Weights of a small mixture-of-experts language model, trained from scratch on English Wikipedia.
Size: width 256, vocabulary 32000, 66M parameters.
Experts: 128 experts in each of 9 layers, 80 GELU neurons an expert, a sigmoid router.
Training: 712M tokens, 6384 steps.
Below are experts of layer 5 (counted from 0) of a mixture-of-experts language model. Rows are named router (the router's row for the expert) and show model dimensions 0-63. Each number is 500 + 50 x the weight over its row's rms, rounded and kept within 0 to 999. Numbers have three digits each.
Before each expert's rows: a language model's description of what the expert responds to. This comes from a sample of Wikipedia text that the model never trained on.

# expert 43
What it handles: Pipe separators in number-filled tables, plus fragments in taxonomic names, track listings and lists, e.g., Clade, v-s, "in"sidiosus.
router:560531511485506490522514476525477426533539500451528484478555490517503582575458515492411540391481448458445525545437573534490493458503479605469636574513424559482504468579534493484473484460439544

# expert 16
What it handles: Dots after abbreviations like c. and pp. before numbers, plus age, population and chart-position words, e.g. aged, number 32, Geo. 3. c.
router:547514501486506502544499567563558470504559553439500499524507513606468516469481497462521564400487467578425529426534499544453443508495558504463515517505447600511467489530508550460435616429492482

# expert 38
What it handles: Numbers and terms in sports match reports and stat tables, such as goal minutes 77', table numbers, Apps, tournament, team.
router:501397469472536542500478473535515469488522507527529539567517574521482570475506578497462498522429404542457542394462556575468547490569520592510578499471481527437500482495504463489456552509512543

# expert 27
What it handles: Pipe separators, line breaks and cell words in sports result tables and lists, such as |, Singles, event, title.
router:540449435503525457576551370574560482515524507573446528515476542439441460459357485506466502481471420583471547401459535545523517436522505602446530474536506611533585532551529478465546493485465503

# expert 25
What it handles: Line breaks and periods ending infobox lines or headings, plus mid-word pieces of foreign names, e.g., Sal-o-mon, Ha-vo-line, woodc-ree-per.
router:525490503432632481454481553592489517521527554475514546504520538460423459520499496448352532437551515461414493467463535529502541508377466480449554465472463555492585437523487531558605472386488476

# expert 15
What it handles: The word the (also The, entire, whole, nearby), mostly after prepositions like of, in, to, plus = starting page titles.
router:467509501507486559487543481569468438563523476459533492544505551481466502452491538485381554461521413515428610460474509475569461480463483463491521452504506551527537501600463517470521483497591557

# expert 45
What it handles: Nouns naming what a subject is in opening definitions, such as species, genus, beetle, album, village, often before of.
router:435457569486543469569563413514535488483499468510570475462540479514443551522528534433508469407406471488539460534411534549530511587467456539380542503485404550498516521491447513411475519441443532

# expert 49
What it handles: Apostrophes before possessive s after names (Massey's, Allende's), and Romance particles or name starts like de, del, da, Stade.
router:446483492559517541527515509536514470555504523506614590478476595567465502551482557437502444454540474518517528499412570523521498451447529544503577549491511452481497518510582462484463505471392522

# expert 6
What it handles: Nouns and verbs about someone's work or fame in biographies, such as known, served, worked, career, role, best.
router:469506482469547469433528485540540501491531614481501527457446603479463489523491484486440516464428437522563510444512488542550455542387503478494465542459461569526508545506499470435487540453493547

# expert 0
What it handles: Digits and number pieces in measurements, dates, scores and tables, especially after dashes or parentheses, like 30–46 cm, (17, 1.5.
router:551520517546558508566590474527490480506507512465432520480476458559499477474447533420500500481484479458513585486532501557480428506527507486487505546501520611466478444506450480520503451501456491

# expert 23
What it handles: Pronouns and word starts in quotes, song titles and casual speech, such as I, you, we, My, He-y, plus table pipes.
router:475431475440594449478545447597475498494492570482429510530452512575490527485432502405463503496518458424495520411521464506471477502453514475512543450583476549527502397452470449470544451391534499

# expert 53
What it handles: The preposition in and its relatives during, within, into, throughout, often starting sentences as In 1908, In Japan.
router:557453487554435499519505479475443506534473528507555534524434528540435538548445528532457488387525491557394459481472545540445513476445518443506513474491481502488630508511464475543515492466461501

# expert 62
What it handles: Possessive and object pronouns, mostly after a preposition, such as their, its, her, our, my, him, them.
router:463456487441558575528603529481514515520454536551484486493463534453412521495518423420461508452487517564547527516539551495466525551524509545452547549482456543508494514486502451541535558478461522

# expert 8
What it handles: Determiners and demonstratives opening a noun phrase, often at clause or sentence start, such as the, The, these, This, new, previous.
router:529481466472561517506439544508473478458474461456532552553501520478409456520461537472524536470562473501442523449479504596447536487498537489436570517489449523424527523586523420479464441498476484

# expert 42
What it handles: Verbs and -ing/-ed endings in narrative after a subject, such as wrote, gave, having, dragging, enrolled; also table divider rows.
router:491484480557427440524662453581561515590498505485557579476469515566467523499464508520486544518421483522521486431392522519504538510489471569476486527551464535552589482527499489424531520432491487

# expert 47
What it handles: Conjunctions linking clauses or list items, mostly and, also or, but, &, then, so, nor, et.
router:467459506467565535471599520454474513549523513517518512406493503586444593530460428470360534630455400548547541523504520500547492501491537558483546496470480638519419491481451459514534450473494483

# expert 54
What it handles: Years and commas ending date phrases after in or a month, such as In February 2022, in 1968, March 5, 2020.
router:508494493505588575538526545551423450546474472456475567496515524567437539482451495507507500473430450495456463465569541489512508483444537514469453452506456525494588468515492486487506481487492484

# expert 20
What it handles: Capitalized words in award categories, office titles and proper names, such as Best, Supporting, Outstanding, Prime (Minister), High.
router:503438507475524524481520507535517510548427521541455552534471584492422451509489522541478452545470445609469564530441540542502474503462547504523503511484449509464502501473501440496389533488429504

# expert 63
What it handles: Line breaks before headings or list items in references and reception sections, plus heading words such as Career, Reception, Sources, De.
router:578494561520497459442562430511501474462500525457499456402516491536539509513478539483468501369417406519448574463461452532489552508526501548475605468487449561528600514561484415490536488509391442

# expert 12
What it handles: Short word-initial or word-internal pieces of names and foreign words, such as De, dis, Uus(imaa), Ali(ens), Ven(geance).
router:435506460562632460483569477601437438506523537529455531440429553477431444445497460498460512501398417524464451433436460520546518459491541445552478521505386492492550482411481484535547500406520560

# expert 60
What it handles: Opening quote marks before titles and nicknames, plus the word as and dollar signs, such as "Boy", "Banquet in Silence".
router:452481492448535503484593481541482518427495460515521543524496544504429489530479482505540449512503474484488517482408447434598463497509490451463569572534482569476537494394475510529444503380455443

# expert 14
What it handles: Four-digit years in prose, tables and citations, usually after in, from or a pipe, such as 1952, 2005, 2020.
router:482463490516570518498575562521529467459524506506504516503512513498505428480399472417417533433532436554401504457540542512611459513475482529486448472458389501475583592475487492445467462576492568

# expert 19
What it handles: Prepositions and complementizers after nouns or verbs that take them, especially about, that, despite, regarding, e.g., "concerns about", "said that", "focusing on".
router:514442557558528558612599500591564515521494523464534487462458506540431486533438512422478511373439463480508437458491489496513524481516528501444540469502428513541562532558522540470552491423526535

# expert 58
What it handles: Participles and adjectives after is or was, e.g. known from, suggested, able, located, in species descriptions and biographies, plus coordinate digits.
router:506476597488520481519449468541525473510539500495514456475558499456518498533523510479421502408436448469513600528462492538502472517502494494488497512523479536498486456455426444494474508417490508

# expert 13
What it handles: Closing quotes right after quoted titles or nicknames in song lists, cast lists and prose, e.g., "Beat", "toll", "I Am the Bridge".
router:438543521482538462531599494536519495440505514464514516488504562443426439614462593491468479487373530502545581472416579536463478501355477446548633526512473501552513575505466544542474587393526498

# expert 18
What it handles: Prepositions and connectors joining a noun to a partner or role, especially with, of, as, and, against, alongside, featuring.
router:416463458493522504506512506554545465492462485456468569425515518507322534473409496509526453438446465481511476473496531488593498489440552502397531494497476609518467569468437508471540506451474534

# expert 29
What it handles: Endings and pieces of foreign surnames, place names and taxon names, such as -nia, -escu, -ović, -aceae, -idae, -ian.
router:482484460492546488529555479572487526571506520474571511473460523530530528525507526406492493409471461546442542527421460520563524437529471581511514490561602487481497514565515478511512538576549455

# expert 11
What it handles: Line breaks ending rows of Wikipedia tables like election results and filmographies, plus scattered words such as Yes, women, together, prisoners.
router:558461515443648489580427502539560474475510460546579526441497575473449415474523457527520473550441391491477580464520539372534400479478477553445567470476439508498538523519495517493468555439501489

# expert 32
What it handles: Relative pronouns after plural people nouns such as who, which, that, plus plural or possessive s and stray suffix pieces in names.
router:443500491411524502510583523562588449429491581438628510499535496530509460538411504421440521466550425442470527504420467545542455511481567483423504493514497520448454511539513448350514497456488502

# expert 26
What it handles: Word-piece endings in names and foreign words, mostly y, ry, dy, ty, plus table pipes and (0) cells, as in Lilley, Satyros.
router:526454513505516456450506405545475465528475494464511510485468577477530510550442386488499568385505514479386510448470599551541450532409491503488516474533504584480539411444442445600509421412504544

# expert 1
What it handles: Articles and prepositions in sports and crime narratives, plus words like killed, injured, crashed, arrested; e.g., "in a ladder match", "killed in a shootout".
router:470412511478535507511541452629442468552471580525469514533456495428414452506471561531453534498437438576439563422490530594508512476449518552494616507483489524486550584572500485500556524468506477

# expert 56
What it handles: Kinship and role words in biographies and infoboxes, such as son, father, wife, born, actress, plus election-table pipes and Genus.
router:498529584478528495477601414637577413508503476476564444410516600539494494575475512386481464479570492528469573555447539587514524491470487447455512535523506511490409484531518537464415509471480525

# expert 46
What it handles: Pipe separators between cells in data tables such as asteroid lists, election results, box-office figures and squad rosters.
router:538412552460505544627473551580491481585448615569550522533528513535462545532448487440523541529547503522504568469473592558473522505559474466478531491544513526513489476490521465508541522456490477

# expert 51
What it handles: Prepositions introducing a noun phrase, mostly of, on, in, between, along, among, right after a noun or verb.
router:480483545446508544558537520521549473492481487461465520472507577556341541559468463488436569411418490469393421445440504476500487536459524511552523464501497597553538426588468606540482514401503481

# expert 7
What it handles: Quantity words opening phrases (Some, Many, Several, few, two) and the second piece of surnames in biographies, e.g., Se-itz, And-ell, P-age.
router:523557487492549462543489474583478510508451534447449577549521535528447540509395522505548533502454463506452545411526532566491510449510519562417456485474518521453492531537585474509427478486445518

# expert 2
What it handles: Words about releasing music and table pipes or separators in discography and release listings, such as released, album, studio, on, |.
router:513503479426518444498578464440423479466467508497494533546521555589428468454492509552498521459395448509457575404510589588527533530489482584491546464509453613467571436522485509471512488459522454

# expert 21
What it handles: Commas and similar separators ending a clause or list item, including ), ; and dashes, and years followed by a comma like 2010,.
router:465453503482593506507519502458510484454477579481521539475508539523377536536437495461410457423347479489418575489488509463590473479488584562482531511504519512487425521488444506518569446394516465

# expert 59
What it handles: Word pieces inside unusual names and words, such as Su-ley-man, -ucci, -izz, po-ach-ers, plus line breaks after list items.
router:481515479428581576537535529562476468520515521504532546519540544446495481435422481527478534466452446545469432404392484513556511566470501429496641515460454535458499503537438420509523574477524503

# expert 52
What it handles: Line breaks ending bulleted list entries about people or events, plus lone letters and prefixes like non, self, dis in word starts.
router:474497485457474530466620464491543479459504577488472515505448484513506584452426489470443511395427430451468585495454440534587469494476497420464541465541443565492452473542501450521515446407497513

# expert 35
What it handles: Words and pipes in award, film and music listings, such as Best, Award, Nominated, Starring, documentary, Academy.
router:551534488476562456529593499526487520549468585487418531501427495542404511478453565508428534446516525533500480462500514499489482500503430504442551414542462596513555419530464490463502503487534441

# expert 24
What it handles: Word pieces inside Indian, Thai and other Asian names and places, such as Singh, Kumar, Khan, -pur, Bharat(ana)tyam.
router:571485546515534511476503485518524485482511576469451503533469531489400504516479443517412501463477435519457508531437533499494459461485541481544497494488496548495519487519424532498524544538536482

# expert 48
What it handles: Table cell bars, broadcast call letters and line breaks after them, and words like station, school, radio, network.
router:461426501528535494464440525582470455492467596527529470513546557495464541536403494447471533517474455499445529421496597515540513508488570546456541462484432561473592443446581481502514557427512448

# expert 39
What it handles: Quantity and existence words such as there, much, lack, amount, too, plus pipes and numbers in league standings tables.
router:475468474542632524470452433557560494480563536511419560504480543494491454516527536480372517440454393438488540505484511489536435432487487502547481476489443559553466485559527482532531547439509505

# expert 40
What it handles: Last words of named places, roads, schools, teams and organizations, e.g. County, Street, Valley Conference, Trail Blazers, Memorial Primary School.
router:475453496404512544446469543498507495520477533549549512489516518532461532516456555479386563495552459509490587447461589576574542471525470530457589483427505504476590491497557499520533509432521513

# expert 10
What it handles: Word-piece endings of personal and place names and film or production words in cast lists and tables, e.g. Mo-lander, Production, film.
router:465434506435557511506483508600527459496513514501540549607456496515411538505466546528529467456450394538528450450390501478592482509547474505542576493421490500461574470497401417469497484528543516

# expert 36
What it handles: Endings of German, Scandinavian and Dutch surnames and places, such as -berg, -mann, -sson, -burg, -heim, Schoenberg.
router:471454547558499507466523525520476525498535539534526579506511535591442544552422519447462475443493467508452574486472515501570505504431506562529556545482359591515527487522499476500575519498457476

# expert 50
What it handles: Common nouns for time, quantity and position after the or a, such as one, each, day, year, half, side, season.
router:456445511588548509536577481566498525437435481449479566416469568518490570453469491460509441495469406552488559452426478529477483554461542544547534476484512608471535486511395399421419478463541455

# expert 34
What it handles: First names and middle or final pieces of personal names and other proper names, e.g. Mass-imo, Mon-ique, Ford-ham, plus MPC.
router:526527522489555467502404555577511491507424510492522485490503512506406504533459550459443544448552475469496447499551572558495524456472504562485546499484455502438490515539569530518519502527443477

# expert 55
What it handles: Single letters and short syllables inside words, especially scientific or technical ones, plus line breaks in tables, e.g., Exponent-i-ally, amp-li-fier, Arthropod-a.
router:494457501488570505508592566548468462450501527489507499478501495562389517491469421550392526453463505541462416503542496394546532516505561466505454484488479483515514436468519463525504457412588533

# expert 28
What it handles: The, of and in inside titles of offices, parties and countries in political or historical text, e.g. Speaker of the House, the United Kingdom.
router:481485580510479448431561502507500455564428496479514515498477557513409490513477609499464466471492471529446438468426511453509426540466554545477486455423443450485539563588502507475512484469531563

# expert 31
What it handles: Word-final s and similar endings on names and plural titles, e.g., O'Jays, Fathers, Vangelis, and title words like Blues, Albums, You.
router:464438529425619477484445482539479515493510568519473532538467518574434485541443483483488496542580484464486467506465547543517545459494480507461466472536447552482583487529526488449590479521398468

# expert 41
What it handles: Inflectional and derivational suffixes completing common words in running prose, such as -s, -ed, -ing, -ment, -ation, -ness.
router:506490554494510519499559523579517522506500557451502485474502535509474534508417466428508474408455424596490528528478509495567409534427467472495462559460429559550464555530460459511549559432509452

# expert 3
What it handles: Subject pronouns and the main verb after them in biographies and plot summaries, such as he, she, was, graduated, appointed, resigned.
router:546452452531561520451555515570517525543562558482488573514467516540412529540439572494497499523487412547535510405440473475562465487474509612514497531549575558528548513565524468448535445406511514

# expert 57
What it handles: Periods ending sentences after names, titles or abbreviations, plus numbered-list and decimal points like 3., 1., 26.5.
router:477459552523541538495640512505530502499498515516485478512523575462352413508509482465409519559558488535476531483482544496566508508520531571429518462516469554463548526494477457475503513451496459

# expert 22
What it handles: Words in film or TV passages and filmography tables, such as starred, directed, series, drama, plus table pipes and section headers.
router:494507433453557491571529539591595450534516468479469524509444563521458506474465588503488461462483418573505512471433547481501479500463454515494525469518555584539504449513439537476524476500436514

# expert 17
What it handles: Surnames and surname fragments right after a first name in lists of people, such as Smith, Campbell, McC, Jorge-n-sen.
router:463480459490539531598565522613469513538485536502571596550479510557464551527496501365546508480547493510423533498410444499531500490505494549478554515548496514497548516531526502487552438547495511

# expert 33
What it handles: Sentence-final periods, closing quote-periods and year-periods like 2014., plus line breaks right after headings or page titles.
router:520450499433578479513552455584512487518459521504490536506510549518422485487387530459407518494505496519507507398524562527519414420467569524497566510462419548518576519463501427512505454370481441

# expert 4
What it handles: Prepositions, commas and names around universities, festivals, award ceremonies and dates, e.g. held, Awards, "As of", University of Illinois.
router:515523458510488486509509513571467485533453549482525541492491507511367494434511484503497530416496499569492494494466488549509514464508510557551546410503435564441479476512536434533572502418509506

# expert 5
What it handles: Numbers, suffixes and nouns in names of military units, aircraft models, racing teams, roads and railways, such as Battalion, -1, Racing, B-26.
router:527445472488528500511543468532485524528553459534478556523533550556492524494480497458471477521509449494490533446521545555513483470490470559511496536453494481357531523531536515478510547448455537

# expert 61
What it handles: Words introducing examples or degree: as after such, including, particularly, especially, mainly, more, and of in group descriptions.
router:494529514544550571475497538442552489494496519481563574453535560514370510454410487405411482495463421470529501484470535634508461564522511498425480542439473584555482502533448537516506457492479543

# expert 9
What it handles: General or abstract nouns right after an article and often followed by of, such as time, class, role, phase, location.
router:547515467477515517542581537469497488508513529494484458511468568470489558487478534478483490414513492547474542413506482517522473552440492561484520507539488532564557457514449366470535476447560462

# expert 37
What it handles: Unit and count nouns following numbers or number words, e.g., 600 mm, three starts, 61 balls, and also minutes, km, percent, million.
router:455526570443490525495556517527453412499532489525442562532459503578460533525478581471515479482440412509549605482510442500490435528525488450473449498465533544493580464528567515466529514395497471

# expert 44
What it handles: Field names in infoboxes and list entries, often before a colon, such as Education, Location, Born, Coordinates, Preceded, Genus.
router:461480544456475556502626444518527400511453447482503576494539484552463413511500591461466496532414430497486560522430509505486477528468516494502544476502485482543506459559561523505505506468487480